Experts of a small language model: 6308 steps.
Below are experts of layer 3 (counted from 0) of a mixture-of-experts language model. Rows are named router (the router's row for the expert), down (a neuron's output weights, with its number) and show model dimensions 128-255. Each number is 128 + 24 x the weight over its row's rms, rounded and kept within 0 to 255. Numbers have three digits each.
Before each expert's rows: "raises" lists some tokens whose logits its average output raises strongly, later layers aside. This comes from a sample of Wikipedia text that the model never trained on.

# expert 10
raises: " ", " —", " –"
router:121137136118138124166142118151179141129149131129060133102101128110109073126132117097133148162124137103151136103112144101111127130101141098153103157144119102117153124149130101100161115105114131128131109158143094125145146132145090115167103106140156138160120124097130164147120155116133106095126148111093104149120112081158170132119125100141101160149140165096131123116148112127101120152136
down0:130157083131143106158093134149126131173155109119120148123165106118142142096109125126114165099147130155125149108123119144136120140126147129111123119144137108151122131175111164123125116100131088182147146168114164159133105167106075180103124114134106163143112120113153117124151156128142103124162148116156140173148117153094118117103103072094124119157176124118141167121104155137128148142179
down1:146149075141147129168099122132160129158150124126156160109155145138094142129106077124123142085105134140109122111145113116110138111141144166117097099149111140081124144103094164090110146103141131140146120121152118160120148115187124097131116145108112111141061139124160097079119130104176129128155116152098126119160168144147132103115137155137079079136130115116130107141125140153122089160114
down2:144146134123163117103117118174081153140128147133099120139120139104136137110099104200159137141118140134172131188138176111109150114117103138117116115141134162100100111155200099122152134100127132147147102078127092105138117141125093161103081126140141137123105126103087154129099128121141106116117100081117108157105139101108126136161139135144100119122101112144133132145129142126136146144105
down3:188166089127146141128133101107132166108142151097130128114123136140132125114111149122158133120131097132118142123141137144110133156091119160137095121133092114139139132200134156133128172121130124140186137149121141138165139166118110127137110153153094121145133140108106142076109145127091136148142076089135116133106131123128160153150130107107138113143143146138091155150108124139131136135144
down4:180146096134141126113140153120113125111115120129193114112152160093152157129127149098149148113120138143148096147117087099126162120104182168081097112135145115155141115142123082139138115166147145096139158109096128192111163140122117138118131125134117091116140106150113104118139124142113139124125136125148129115157115168067105161162163160172106121089104114157081121170099077105116127095124
down5:135103131140087117135144089139143129145116164101121113115150146172153132154178109102133168098145156185144119162113138158149115113119110155107134156138167159135144117114193148157091122171123134150147107140169125154124134121167145084108099145088155143103117146139142113143131121127086111129179101128138086128120097136086115096140145096147082131126129129143149142118107093164125113107123
down6:168112119125169102122109096147097139100087099150111134102155164166084129157121156138124124157131147123107158113171089121172115110132148153150095094103149118116122132119130125136086123108142142116145132127150154137120169134094133086145170102118097149117162109130130119141103125138172113117079095130130128135144090133091120153128138162135147137162163109159116132087130089110136114142113
down7:145119101193121166101091109113110155131135127115110174063119133143167120163140140123151128110168115122099096118119163116128148084150164131155124127123127111124124126089132161144109170148089161138161161086144130161153161165130121100126144076150109141169121094095161142095118133166173135131096113092144130120116113138136139142124133124196134137126120145120130135126114185101144108150175
down8:113128100148096168118156123090152111150114168127157099115100160135142090112072150142120142103120130168155122109099143143146135140098134164099162134127123109087120143150142164168087154126120172088124104141153129116160084122173112136062140151116116115153143125121136111160133114139123115143101115171097106158101142128123106126154075117087107119118114081101110144112108151120127113125079
down9:100148145149139134102164098120111134087121125113146133123129135129126139152132125181163140101096103126167172169126076138134110138159147086136137138127117120107103144174171153172151125180131118132140115109101124087129156105157114150116129101106136135129127126114141149134105136166141114123133106160108123103099130134166140100170157152160099095164156154101116130117120115112144106114125
down10:150143128092165121136103148141098150118127098168135133129158139124095182153137147160149137161162143109114117175141108130136129114171172128154147114152136098082064138131153132103165108114117153111138143125126142121119115173145126114097145118114156152087091163176115089128118120160126096107114102147135121081104139112097085177159078143122098129096122169125151148129131093109168096129134
down11:153079141126118166130170136120123097107091086185146154147102151132122149123096125180137137113130106116114094108127139165140123111134130130129098077151115067144153155102124118080136161120136118142100144142138138102133139141124158118171136117116120121136089106097112167126127131162147097156107122153142141093144097131134159144080127127161153149119120094121115138148127156141129126085179
down12:126122136111141088121124113133108139176138130110148110145102088112162145083120134168121108105138132134172103063126113120131116100108147154134127147077144139122134132146119129158127150177106116112135109088078167128132120128139151164187158077108118125105103133126134134099149127124123123130085134149093095152084106110130112130113150130123102143147125152107127136145155058134124155138078
down13:118134142117114133118119141100158116171118131123169140121169116141185118099132138162132133091138147095164144108153116091092143114151108152122112125141129158095124131160131132084099153136155126086171141107149107125141133126109102148115114129144108104096115141129142127125158107098088110122118116147150128139115138139117176129112102127112141093106103150152153127137125149147140110131103
down14:120150133129114097101106111091123112123145134121130158153124113132145131127151150087098126149154150137101129128115092136150093131153129117158119167154147134140111182131095157138143134119077118152149111145148130166129139176113120102126129098176124182129141104101114106159104106134123147128097129155075107191107133129128112142121132148153138143159165107148101161113134167122143166131125
down15:146155145158096114090158128114141134107153114099094089101131163165100124090126151156069121091150121109114125143156112128134124115121121135130143135151106107154116145116152106126128106118130107127136115172151118153089135153187111136129149096139093123149130125159120100147132108135167129126135105068130123145127123081158118104105141119152122155101100129194142113147101153106114103087135
down16:173126106161148127112130171134078090132161093094073119111136094144131162103134138128133131161115140060106131143128134168170177119152149089102182131102081064155132099173121117083181157158150106126102140122141121131122105137147137119145143118134118133132151131126146121134159142152164153194133130118138112140116115115140121133145116112119163132092124107111147080126078089108166118128111
down17:111084120110149137132160151129120122137140126136102149096109140133147125143106142135084176132110112121113139145117157124102174084178101133127113142112095121074138143112142143100096113131118127108142130132130115173149109125097166113119141128129144084113152096129135108123143157088149105165150168091151144094086121124140144158097152119138111147117134180137128126140153146123138131100160
down18:140114151132112129148102125128133152156135127121133100126125125127112088117091102125105152126107146192064117126089146127072147138142146124144118108098138153105109106081128150180084084146153137121106145125133137111149134116160141124159117087133136132154128095125144097138132129118104159177138109112201107169110123086100144141096066135130134114147094153083162103144163095123173140174161
down19:133127113127096149115131106120140131158112102083110112125108104116144148172107131132106113135129138113130124115125162127116093139119136136122105088093131120161127133153081130111119151140163151157130117153132140139131147129136161171134172145164166119132087123137127149155125112146123145158109146095090100165105106128127136129149111140119150123138099112204126134146143144113097166123164
down20:179158116153120170133116104108129138130149118087114145135122130117066125145120197164165134137123144130096153168105100119155150136148126097062104118182137098128096111142137097134126112115114103125159163153126143117133134154091102158108132120165151097109149137106119162148081135108149092144128099130114124099123102070132146141170147144106071130170117164115111142151117092121063119138130
down21:120125118130126137140149119092153180091139146132127128129092095170110132126149116113093107088148117090111119133108146154121143140136093145108145136116133084128115121187119171095164109109158099116149138120134110127132100126128118093108126130110125126116110127200120099132173082115143152134118154117138142115115107105106159126092133113104128095126087117137117132124142114153112120113113
down22:133100137146111120115120133095099101111093110096147148142103175165176126142106149112102134131116115103162083098080122154116133105129137153128129152141134104156120139190130110148114108109127147128139160129115095122116162130156132125119126131192116123139176140104095117149121118113133106120127137145138149157105114112155125169114120128093124114080158114121156114145131152143135136110085
down23:118155161165110118126145089158116095144113137146140143103078102102098116104157130125136084162137142155144103101121103186165136125163147126140128130141114154136117124108098115139141131082145117161147141150163067121134143136134098122099104146190094143159131114129147161137163140121113125164137130142133137151121144137092122095135098088132098147100096113120091187130097120129122142145081
down24:137132117169114150106132123095117149139127133096138147100113099141179112099125139127118147170138143097109124125125171119175169117074123134126169151120114159163161130145124104078135111124144117101134095148140154167138085149078106093103130110138111081126133107169123118115152154122127097133124153180128141139140160128106090101137169113094149154115105109177099150094105106113113108149128
down25:106105156154146160148109147152119148138141126147106082116142175134106127115136084144112126125107117116133166106075128102128149111142136140108098174109145129129129146114164091137160128117091112113154127113142159092158127157136107144132130133120138096109120121141139148113135158148111094091182109149112119170148147128154105099111153113141125109129124177166132162089096117158138130177132
down26:146061120089149123145125148134123093113114101128185103150113128151106152108072103163125131120096127128125145126110119131120131133170140129153139137107133161148149141122121154156131110140159080118155159141148145134134087091139119139141173134136123150142122129134145125097138168130085102108131098113127136116089168161176077151153121108160132135092137143127163126104127083112129139145105
down27:148131121122124130129083121146097135164143125144139111087083167147150099089102138114133154145150163112120067137103148121150156137106164131172113071159103121090125123131125130137159136125144132128113162086131123126122164136124080144109137116114106110153098104110077114126116116130132148142089160143163134120151106133124130135111146131070143119169140169113103168125128126133136125112122
down28:173110146149085138158134091123125091148095105158122089110113138191146102101122142142117135117101155123136184128138112125101107114098137128091114168136131091171144125171106098165183128133134144117124142102132136145142104094146127151167170150109093072153135142126115102117168125111096135129109092137091119165162139191099131146152114172125120124125151155121138135119159112149105140125102
down29:142168094137116157162164144116136098117147123100130119111145168123149192140116161162172152114168135131136097124128104123136134114146133144153179136120150129141122109155112132132130126119123141095148141145170095132170156158117147128116171151098102109135098131143107142123154151107098114119099117093135147140160095073106140115124137149141161122096133132139139117119128116153128120096090
down30:152136102119121105142129158152163182129171089123139147158192136097152121142168123120105114095141142177104133128102129133125097095141087093064141156142139156148103134169142120101158140152135107097128129128140137117134110101114147082090112151123103142127116136156110097133115078122133143102084080136165134080157103153144117111135093095111115109104120139120146124159133143107125109151098
down31:101122110103132123103100126139141142117112158119143157098093178132100107140143123150123125106151071123110108085095135121119144142164148155094105115117121069126123132118121144124117110149137106147129125123112119168127153159160119118136112126129123103119083090130119086097126183134119143158172145105120116090124135139155133156125144167165122114097101112113150116165154122175131121144131
down32:103155129114147122144132162133129117135128123121179122121134130061179156116134137134089144117101142134154138117167136155124134108111097147097168097160143181091109129110120129113122152107126064152108117110068134162114102128117159133142147120109125102153139087133156136078109113137152132090171144107089093148088119130139123139135124131157146137127162111128104151162174154123114099143137
down33:104125103093138100121138111115123127131089129129134078151115096119143146168165116183114115135125075131149119155128131109164135129151180169164131143138096126130166146151117110153132172145129112165103103144122126112123141180110118125149132140097134143121114133126135082151169142106069138166129173080109115149170104151108116121092135100146179147119167128097132094092192172100153116111107
down34:155143134106113132162136167112200117128158161136148111131152133126094134102145086154115113151157082081145116156114153133117147109096115142159131153159147124133110105115114133148133126143148139166152117140119137108090136155128133141095149128130145179137147117147109107150141122151125097130151116114138129132097133113158119185115161122152114139122084125149129142160143147126117122132129

# expert 17
raises: ",", "–", ".", "-", ".\n\n", ";"
router:112132091128093167164121134094155103111116151146148129134146197137154116150092140137152112127117138137156159114108107090139095119087120142125154133150164061104159132111103119106180139109162095147116127115125121145151143163149147127096099105115126170116137091090136161091162120101135149100154136122088165096101126100178173111094142104109117128097128116154091123167132147087083106119145
down0:100148149126116143100110142109139092105115130129136113151097139091081125108147132130153115136158113130070136085152134141122116120148123137137072093069112092129154127137102107146167129134151115188097124097159147118140140154098104094121106103088155138139110128134133089109131088093155145126080141117119116116121152157134134172159138162079115167128111161147125103172168120116157121159087
down1:134113132099099134079150113136109172123124111166187110118099129104111147137106119148114111142110136108124116138095132128142147125138180117115093122177098179157127110145128121137099109124098142115144086140143117160133112118180125093087139155132114059131148117147113138139133136124100136129135146101123121111174144195077135133113123143140110136144145132111135116104157132136168138132186
down2:160109150143168162120167117108145135135100093106131177116134135103105154129139151085111137143168121176083153148112095080115143147085117099149138142137159130105127129172105136130121123131136140111099115138121159106189124132123129112114134110157094123130165175114185135171148135137069140131148142083118151128114183139133118120122121153120157201132113134124104109106110122112125149119068
down3:102130088108123120156127126144118097123159129116114119137165143111134114123137121055068140135150101122154120109131095140149168147112137144166142127144096140154116129159141192119173145135078141163089122144132168116130132144125149123178133129133071098064179113154116147139146151155146135137125068103110128139181113139102117139124110153106140092159120130147111119156145144145127123116107
down4:109144101149140137140162139083134116102154122141096172154117061116128124164115116126119139096117152126118129121080137125142137092155187088122082127122115143101142098132115150107157091184141136156084134134136069103168110118130115086146178074135116116179145144104167155142130125086141131122111128166128119123148100172110131097110120143116135119176102122108163161139135120104144133108164
down5:180153159103122122107131128184138147097106127163118133130161105137135143144122149118145161143123162125136109133131103078146115106135126122124176123129186116121154107088137120123074152127091122106114113113119146135140147102149180167108150144167147139111123143127093112149101132114119163132157133103133123117138140137138144144106155138127151146109130072117103141121151117153091109160101
down6:158115124149137148141133149095158146119115131157118171149108135131143107107103123121135125105146155110148110117140100107110086116136131186126112140124086097148116109112151114101136067104141157108107125140114118091114151155162178123170074139158119116180123128113126163115107149061121116134092147110172131106094164117097086100130139117194158155116134162145102150128145189109138089163132
down7:093068118139116134104135153137104133126123113125151119138156111120147121173126140151139102122099128184124146123119155112141119159136112173141158081142118123123193184142143157087121136110168138102129120142119124095115125105138110113139126136093079124114100117129158124112156154118135126147128144141088146153090173167106130103131144171145117127109113116119109148144114096086142077139111
down8:139119109119084145163127122152110112137121105142143069159110091105135133117139216142145119140139127156145099126111145177119084121086136165109143097055137115129093094111151135099112113136132151159160148111086120121138117077117124142137119169142103171103119064158142109105175123144154133155138133109092154122100129159099138129128171102145166124085108078106125123149148112098136131066128
down9:147152143136113144129084141123104120102121104145097134121113221171138139086110136176114098140104090099154135149137170126096140108131188151139118118102157173113134119108119132168122141157150128121129108128151120116150131166102095094097093135103159109116144128104140164111146093158162130144150123122156093138122153118147145146119136119115174128083113095135084121089126150118115116114132
down10:118113152111148148130148106128108124131122153135125126154159102100130143130126125119140101135108149126118091119118177088126125150162144115166138104136108154132140113112118148125164086105153146128099113132125122121199140086140092061145133172094140127123150121135158079187121145106112149151089101109082111137171139111159115120074144147135127115141196152108150114129119117118097122086116
down11:185095113122155144128129102135107100124093131131144149122111147085101130099166121145150121155096099135092118170105114117104084075159116142176122141149136153112137117136158144146156144128117124175127158149158098133109134113109152134152106118117084124165119128112169115161178143133137150131143165132127118144135127089146098135099100098123135167141142143142139159142130120136119088118174
down12:132111115101090144147149101149108141150111124138116134139074171122122118153144152115109143169118169118112145148112134116131115095170151126116113142112104120136125116112132163099107055107097092162096138137133129124137172078129125128146155084156142148131118155116091113125161116126145089147145123124104161142093166157104143136167093090115137147147135099106120151152136161121140132101114
down13:109112143165133095128131085131140104157107152127117131117135094156134129090115062108109111109171122099116106115132150122145093134123084104125106105169098127106140150137108110171147128071120117131116118141119126147151151085157159115107118166121126130121121135103145114103075140158155149152184058133151133082176114130122150147132098130118134126155098093099157159141166139167164111132148
down14:152108112156099162135134133145145096124159095148120117098070137116168073111189109148153115120156161112125132140169093096165080154120159124134201131091118123159117126146136128132133145147113128102132117153121141167106111136126134101110121147142126140095168130150130152151096112140119108143103145129157133123082126153101112129117165116129162155108148120121134122096125126157134165141117
down15:165129066105102131133108121132124104106131130119170161123088095157106100105125149173136111118131130112129141117135125132130180107151096087074087112125102128160122161155150109146177118130128115098143135120122099129125112117171174088138114143146117115200113109080091137150101110099176120124164140115080119138094106117135153114129086137128147163165138126107170107126112152144130138102130
down16:114145129141146099099107136152107121176143118122110138140164102129136152135145147109152149112172184114098124116133103182109141084116134110091119150159104155132134148102141128113152125159152140089112138140105118114147114083102076110120184146124075119125131102090138162145105135143121133133157123152095118122088112183111161130137149187143112122143155107132143119110173136119100073117111
down17:108120136127127171144152134141123081129160093105126073155151087118188157132116151142124134100116119106122162120101110097137124139134121117102133131158155176123082083120112135083106107159153067091113137140134134149155115106085120121131166123114133164164155093117118186145118120124104131138124102143104121124125121178143144126121134112120142083079113132129128138126115155136129110101155
down18:116187149113140179149124117087103131119115095130167143118135127128140102168144085129107160113136109111105084103097100110100145139135125121164106136146109158147099116133128139147096116110093125099126083157137090164149121135161157120151117139111100102143080130112143167103126135127122068124101095106080104108162078141105163144116156083137122131124172099142108076099098073145122158146092
down19:117142105124147157133183138153129153129128114118133178103134153117113112105106145102144120177155100129147102150135175156161093140119124146118129132165155180136133153121124143136100116073159137159089154123118130115147108137111137101115078122084142123136089143082118104107080062111154095119098159122117127126147152131122080089148155125131070112121146068133110198153107154092138141131107
down20:132143149116132092128158144132092186164122174125113121131105120127139148140099131153130130118119136106137131140167088139132134166145115127135127121114139147105110123096146093204169137095113129125116126155126127136135060100142146144132080140138113117133095125146135136109150125118135095080140119138155118156135097106132126122097104133112140135103077127100135117097169174144166136099169
down21:112110117114110129124136164094114126166121129135157165107135078101138165143143086153117147138162086127138128150147118138113125130128103087123127101172121090158165120109174183107137105087141075125153138124103145091162116077144111107150165157141107137111126152166167142119081149112129079124143136132135103139108118149143115167114156173138122138094123163090141137101133132136131122106134
down22:095127148165171177126116103095163092126178084106129116143077140119107103139080146106095157112144134138118136135138097087123154179125117105125150110162124102137135131114138138173147129161106146132093116150126134159127115134133129116139115178090144121134094094113148175148074119127148132117097115081145084126140105143105110118090165113178102149121143148147158162175160123124095117124083
down23:129138096081123096122088121167127139162108141142134154136145145119138138106128168187130120151102123143132136152097112167137131147157134136131155146121160155110100117107068095144114088137117140138146134115128121131178131154144121113107101135139128126123155120139132136130127134125130136141149119112097146116104126129118149096090138107090126157129110167170116138104125081120086102118158
down24:116131108143155200124134103093124125134158080130096110098159096111165090151153132125127113109179164162090153100137115148131156158115128110146131123116190121150127085128153158112103161142172134149183160104098154064122169104130158103145126083115129130176161136133140154154120126106134135149125102177132120136135146167148125164144084109118150106151134110114153131116113162108086073144134
down25:120134109171151108182126155155090145095104135142136138174144136073138138092182152114116129125169142115140153113086115151127105119121111133133132194100143138094086144088078119094133158116093129151110139140132148106144140152129114167105112132135164154168138129169173149149116163149129103104108076115116148129087139134105127101099159083126130141114157140137183131124121156143113094129141
down26:124119117156124129111137132123166110136135132107144105177167097164112136175129134122142133164142116112135110107124153152120148121163158122138142131174146139082102089143145140155114135093096139134124126169097098077115108167135120116115144129100144127116117141134126073094149089156104108150106135118139125167162132174100169116136122099125141106091108138131124110124113136083162136168136
down27:107098141136153105156152134139095131090097130143128130164144123129124156116116169110152164144110148139115104103220149162113096121139104092120115136143105096125153111109106135111111155126138118127130116091136135119135107167159124127120127156143092148105188139138098095116123109156121104153159139129124157165119125135137111133126132150104137169044159130154128097160118113128153126122104
down28:128110150105153133133131170117095108133109125119138107141102130107092152129116122116145124117109122142112147098107115145110118110114117101141133100125121115078134108158113107127172141121128160065119130129103115107158106103118082125100135100141144137136159132162140143109140149156173090150150127121116106141119099149110095125120131119122106118097113147121152106135171167127126126160113
down29:083156140157107099105108141104123135097137148123110092172075122135127115142122125135091151178075127108098132119137134151087135143145168161124128119116103104131095135137106183155161104176165148135081148145134125109125138101154163133117122083103136130120167153093123160175119095147165109128073138100155099105126141097075142143121134095107140139132127137110129098152165126128174115108155
down30:105052086133073090125139118147118148126152142099123122134127121148126148100145130133157136122077111120136153124112137105123198164085079120132134168123119082103155105098121145081115121123160121149144126102131131147138138146111116121165110160142124131125130142145094091133119157112134127115106117127113116179113140138108113099117158183127068123126158176161148198141148127074096116120158
down31:118138141113139098087178142134112072127128123164143097103168152108113126138156137167125160110140158169157155078117119133088136108091129105126156151143160145141136113124116117169131187150143125100154117100141107143119116136122133100114100126101103098103092140128104146114142090132170112107168136101104119164114095121141112123079095148122152123103120110129141100122137137125152150120128
down32:080106109138128100117169105115128138125131119103133060167122162055133103084148116148104122159111148118163103083119121131143167149134141122115101155126145132128119122120147104123134113177133134142128069172097140159164108119103150099117122160129111099119087188114112124110115140138057135128141120068143114122157108148104168147127106117113111162132124082134114149171120148167114177140130
down33:092165111123137142139110129114139142097107174112142092191127103114131057123107138081174134144143119151142141120152134127119132171105094093142132151138145176149171117121157119153111097130127129147139102181138112159150116117135159086132138180110121113119128119139162141187134092113116138128180140139120126108163158127153137116120146121105139167134177164132130148155144127206159156139163
down34:125137135141092114111112172101080138153086172104123123142123142141150133124151120166136060143149080151116170113117147168123112115103109167092156118150110152125136170127114124131148150173116116153116085120138164095131142130117142138116141109128143186132116169187118134134130141090126142160114157109128136136121113106152102143143138121133152130094117123126132162143154131160093103166101

# expert 2
raises: " (", " and", "\""
router:130172134159109140153141124103149146121107120117139131074185126137147123132122122100192135164144193143142139103161125128134116103126114087111132141161146090135137089120093108125141149104113129139119124123111100167169111129146109122112107093110119162149141137083120135116125123119096124053108128096082121116130102147129135116109113132089148104118151081107109117147140151151131144114126
down0:150143165132099103167112102135152079091153133090115135103094122143150117148172156102172143109148136104140118123094100110107112164103121106090119161118116098099156102152162127119141135124121137150115091140180163167115124141118107145149113121149151122128153163116174164122153127100099105082144177099103083190137164176162177129150167104132123109129140133109124140146142108125111126101097
down1:120117146145091137143104135111105109092118108149109119141143114088119131092110130105140137110130131106141105136157107176115106167122127083116079084141142138108140119146150102130164091155072121088126115124168082155106108107151131111132168121178147138097155143104141145153161126091125144116155109107129168123187163145134153077112126141124128147122166090161125171098078126117139094093159
down2:101164133086135151080121118142106101096133124162110146133097119158133104174124134122143105115104150137138197105162105101108135185115093123095127132099098106118118130155127116124146122160137108144143126132136151081115103100172089126109128138126122123134130154124159095126137133136093131113179145126135107158139144159157156102164132143106097136132136109117119124161138133113170129120171
down3:105129110166153148162162136134136090119164156161118125134104130128126117114103157180124153142119149119174138117143146116139132149118146119111118159174095164105123164145094145142135095121113144122140115125135113115128164093168159114143118096125120078153117174152146108072106107072095145138123115110158095090105113116102081109066120126173123072148133152147127157126133102128133100149097
down4:147137150108134181122137160119120145141143142162089072096100128144129135099141125137129083151123162119108081115137139090129152129084113166104120101131165103083149117164128106096129086146073167125163098130144091176141108113170124120153155109167172122085144139130127127068120119167135097170144119116165128131154172121122106109118156126092147104156149124118095109161131126131126152139130
down5:132176133153137133133143131156106127154135137129105150124115132141147104088114124187190135158133122109146113111141161151159105136136108152162122084075116119115113128126137120184132114087174091145126133165068172187138165114118139158123152122143170146093120135117167154134082109132111125131117168120131111113143130115085165156145108113129156138104096108116171152123098111148142113122130
down6:121115142085126108162160083093124142121114131079148132120142141091116115131125076075133103146173108126140109099135143085152099147118128115161108111145104169078139154159161124166116133125129099107131127161119154147128134092139141160128115148136117078131087127108103107103129145104121133120147124138125111127155115141138136178164117179127147165127108146132106140165129108123134124101130
down7:116120146127187077101149106118155125123120131116130144134120125129108120162148104151147122138134159102170104088094093116135146078125143122104169106095129146094134100156159113157083153092133135159114110098124152117162142102147159149155201142128152123178144105162117118122129111095177152083083176102113151127085100132137143144182125132135094153105128116109157140106170139098132149126146
down8:105137151105195156094096183135129116151111075127126103121128113118115107119102122090093115084146121147156119173094138136129145091096119166072146125138124134109112183136105127100121132150135134109128142147119114156145158133106094160142047079103108128090145121130147153089138075076110130151161112101133135135093135115138147157151101119103152154141152140118117097137147123131113142118150
down9:134124125151105126136148126121092137117144176191104076107127135142135125144174122111120099098116110127136128108117099069119083120119103144120141125110149121178138162148124102075210107154118119151126089139110171115159118106124090106148113134129119130129171131162121112128140111150165117165146144119151038137133125157141120100104135128135149153140149169097154136122153104179103101162136
down10:161108125141131118137116120068152173107061135099145120129169082170116129111134157121119129122124143127164105133139157107097128138147114145136145137104129145088133145120148169124139148104110151164139101115118078138126142133118142133097095126112087124121155098113096090135115117123132080133103108107110125161132142132163120148099130110133093166112128084160128104161130105093128108123166
down11:128157120144154105125142096132109143134102091140165142085130113099149110126117114143130155145128125112156135123158121139122119119099124101154115147114145136175143167127159150129090125077098119124133117126094143154183104152145136127130099088184145132137117082117123143120161136158151117115107134123131119112146099144170124120155107098151100125137142143131119144084115112141153139099166
down12:112164141153155088096127115175182140131135106138111118109119129149142123119155098095107099116174107127113158080131138095160159143134123119130100137130124121124184135135120147173125138132153106124084127132135139121143144107170144142143156143152095115109117139115136147130128156114131118177096163145142082126139144109088092179129131110103123103159105111158149161135130129163126092087142
down13:119169126153135107172068146157128106129112140143155140128093142097113157119143099108138134154104098096146111115056124144136139158094130129145141120132150112145105121131132108074100089137110130125120174130122121086132144113127120156108136083123184138147089156085086118131127135149100130116160086125132086132149120151178140130118161164169147110095117143151091096171162152102140089145120
down14:168118151123122118124096152145141121126087134107137127103113104107120119165099126112130170136135126141152181108094149101145153141136154110115105097117136051123149125118146126103109122166133135146110115163105129159128096103129075106116101139157128119160146145132091101125174125127143148109167136155141134115106092125102122136112110126135119074097144144123158122127141123089155108124156
down15:113093118133115127142103133100120121111172115119118134125138098136124141100124123158083135150122119165071146088091110164132089114149151087125185108171138126168115117139148106190170119130139107139104137168116131150137124136145135162104107121118112131154076138144132126144155071147114125119128133183126169137134111121150103112145114096083156141157117163117100169121123152127153132141155
down16:139130154128105119142128154097117079129152135154117149117079171132113095144154138124100150184161148105155099110096135096118144118124143147144123157126156153165144167090113107076112148123122122154110114134097141112137140171122126179101108148100168091125115115125160152102111172105159145132127181138137110092112117110127089126147166114140116144104124074174118107125117141094142116133141
down17:159136154104084174101124154124105162138130150135119155108099115134156154117158148147129149105108132105117115170104150148135149171119106098168081154107088141109143133169126102092147148112165089114116117092093133130110067127122069087134102128111093166130132143157116101125173146150128141129111119129145149151173123140110140169100136095092138168146139149109098135136128104111079129137106
down18:131120121137107129122144125114115128099118113120140088157139136123085159148146125108098149118108121183117134112120096121157120095106133125137070114106139123168107117101124130149128105092127123187130093120132119140124127148164142121149113133179159088143176131062146124107134114126126132133125182090137095111145136135133121128163142158168091149136148104138131166124154115141132120152151
down19:114118132116137112139108126168152144125082113147108112100186122098145145125156139125131124098152105154137102142116121109167117170126162131103174109143113139120129134149148115117099136133107125096147133124140121138106137113113148126097114109116143089121106140157134151133152115123099113125121100141112133101194167096129127083164119130130161103147116096155113153116093136125142163151168
down20:137150116119163172112132137128178149156130156134127122100118121117099147161128127117145067164135158133121149118163124087115117157133125141131115126115151143156120176086125113126109141113154082136112104160142113106123135162161064127148130139108141118123136093094154124145100152131132096092159144126124132164151117156157144132141166163122161122170098110165149142141137144105135121077139
down21:129132133119185173094146136156113122125131135126101131115152128116143117092163151134162164143131138163152117151092121137136151096105117119090114127119141126134109105102127138136140122118118129133114095112139123165140168131140129077122122141100127108127121138129095100133135122127082173181119090071143142147130196129075120092141176130080160169127123134137081155109105131129126132124118
down22:108172154119144126169182108134145097128142115111206105154150125156142086146100111128111120084150094106140118152194104121137106111111136125156101096090146088162139122151114106122147126152111144114126076093121180138176111111158112109143136139136121077113098129091142154130143125102114158132131095147154160133136110135122135152109119158125152147137175099091145120120107099121091103114097
down23:130136118133128086165103157151157081172122128128118158119148134128180141102109115124095137145138124121143156139101096097148077175122137099130056116134103096121133155126129127163128144103168123110112154067130137151149165135116131122092123147193082124131117115141121122133126109127114122139138112178143147158109118083114148124114112140113128127101118118122134127088105129129171077142107
down24:140137130172116134115118138137114089125138147116153076133115103093149168081113127146121154141127117111139137109125101169154095149110134123132123117152137114097149106112137120107109157124150133106168100147139145107153123131171128163099136115092152081130137064121137103097119121114152127080158104146112119109162149089136103143147138107123158132127140131122120136089129141132133100186101
down25:139106139107101136151109161187133162122128151141166150116161113136102143138147136124135158141160149146106088083135160151126112133111110131131119129109175136141143130111135114106068163137152098105118104126153106151110129117147166120116159073146112120113094149126130113107141129102093140094179132138138124130145133174162107145120157096113117132155118079122095140147141161150094111168143
down26:108091161133145145129141157182113135095146127118105106119115110172125162135128134111171102097135128102130161087132150148116109101121163123137133111127165140114114112123123118117172126119122134135135154088171101153115114140089102164132113123067154096142099135096106109115141121160122113105126076143128145127101153139122141119115105127124166099125124055117119129129117106128142083150130
down27:131153125134149087138114088121125133158096120114100197144105140146157134147125153116136122136149111111084114092141138119144143141102122084152105155093157146116128180139134140121077112122163115123131184097161156070109115092147145113136147148155128137098106128104125163140140140107128089124115126118110102146148099075154115111128154173134113147133129131157140106109127143142076129173139
down28:129149148147134110135125158150134084099105154121142101108118110114139113133146148166132073139137109147134156087135089116129147169170115083138113123181183120154115077154103096126153094101099130118136067161112127125130124157132144139159157116136178060091114116151102132144107111126107068093128073150158111099187145128200102139111146141159129122153165106125127138136093111145109125133108
down29:138168143147141120134095137074098136088119119126117128120124137114146146181143131122097090138164144164158111144142147096117143155117102147105138133158128152125152075128162157152144157107182143107104102138121143161123129153155088080170143114133095153091096116125153138119114116146096075108179118192147137128116133158210133141082128115103131113166142152134137116114097087092151138102109
down30:161128117117138120120118132119098188139180129131117099103088156108158134162153129128123129088124125122139156127138123138126145108131119145124121121149127105116115117114166125075171138108075079078127119132110147151129070123105114127105092155145159135119103127124144140145086116115151141184109134125124131124163111173150112140125139120153128123086164173154066178140126121138105130110159
down31:111136095149144093079097118144088157101131090151122114110131125172120142132129138100147110141123110105102114135120150134145160138133146122153103140129095119109123125108126141142099155098131135109125154129105106132151131149129127109101138125132125121145171137086152133119195146104157092123071124130098169135160114123119131168133108109115116177134165152113057140054130131123156096131154
down32:138115140111164176116125103132138105095112142144129118124082155124130108125121136058142119121104133096100118129126140123133142122184124132130146130136106104108137124133153082112132144110149096116107138123127128145168150115138107119116100106111140135161167130134104139148096147174115147109148128138136097058097120126140151171132094119100165161184101099120109111142173118140111072118151
down33:097093099136119110103119144135124153139169173142152128133128131123120133140140116110154146142111145123107093103146167131108156155200136085111157101127130106138129108132123116116102177129123119149115165126156124092143120137156125106120135141152146122154119121102111156120146088125137163145091192094145151070133160124118095097112111120102107201126156115145132141104082135107096165152101
down34:121139146143116126192137129159142097124171142168131132134144146139122133154082112140150114149140082113118145146128129145121176137117123115081117148138163139108108104136131095159078114128110130127127115125104145145115120135138113105144128095152147129119141110144168127134120123149086127119162131084139141101100146118115163153126122108118113104132113121154133119173126086098130121105119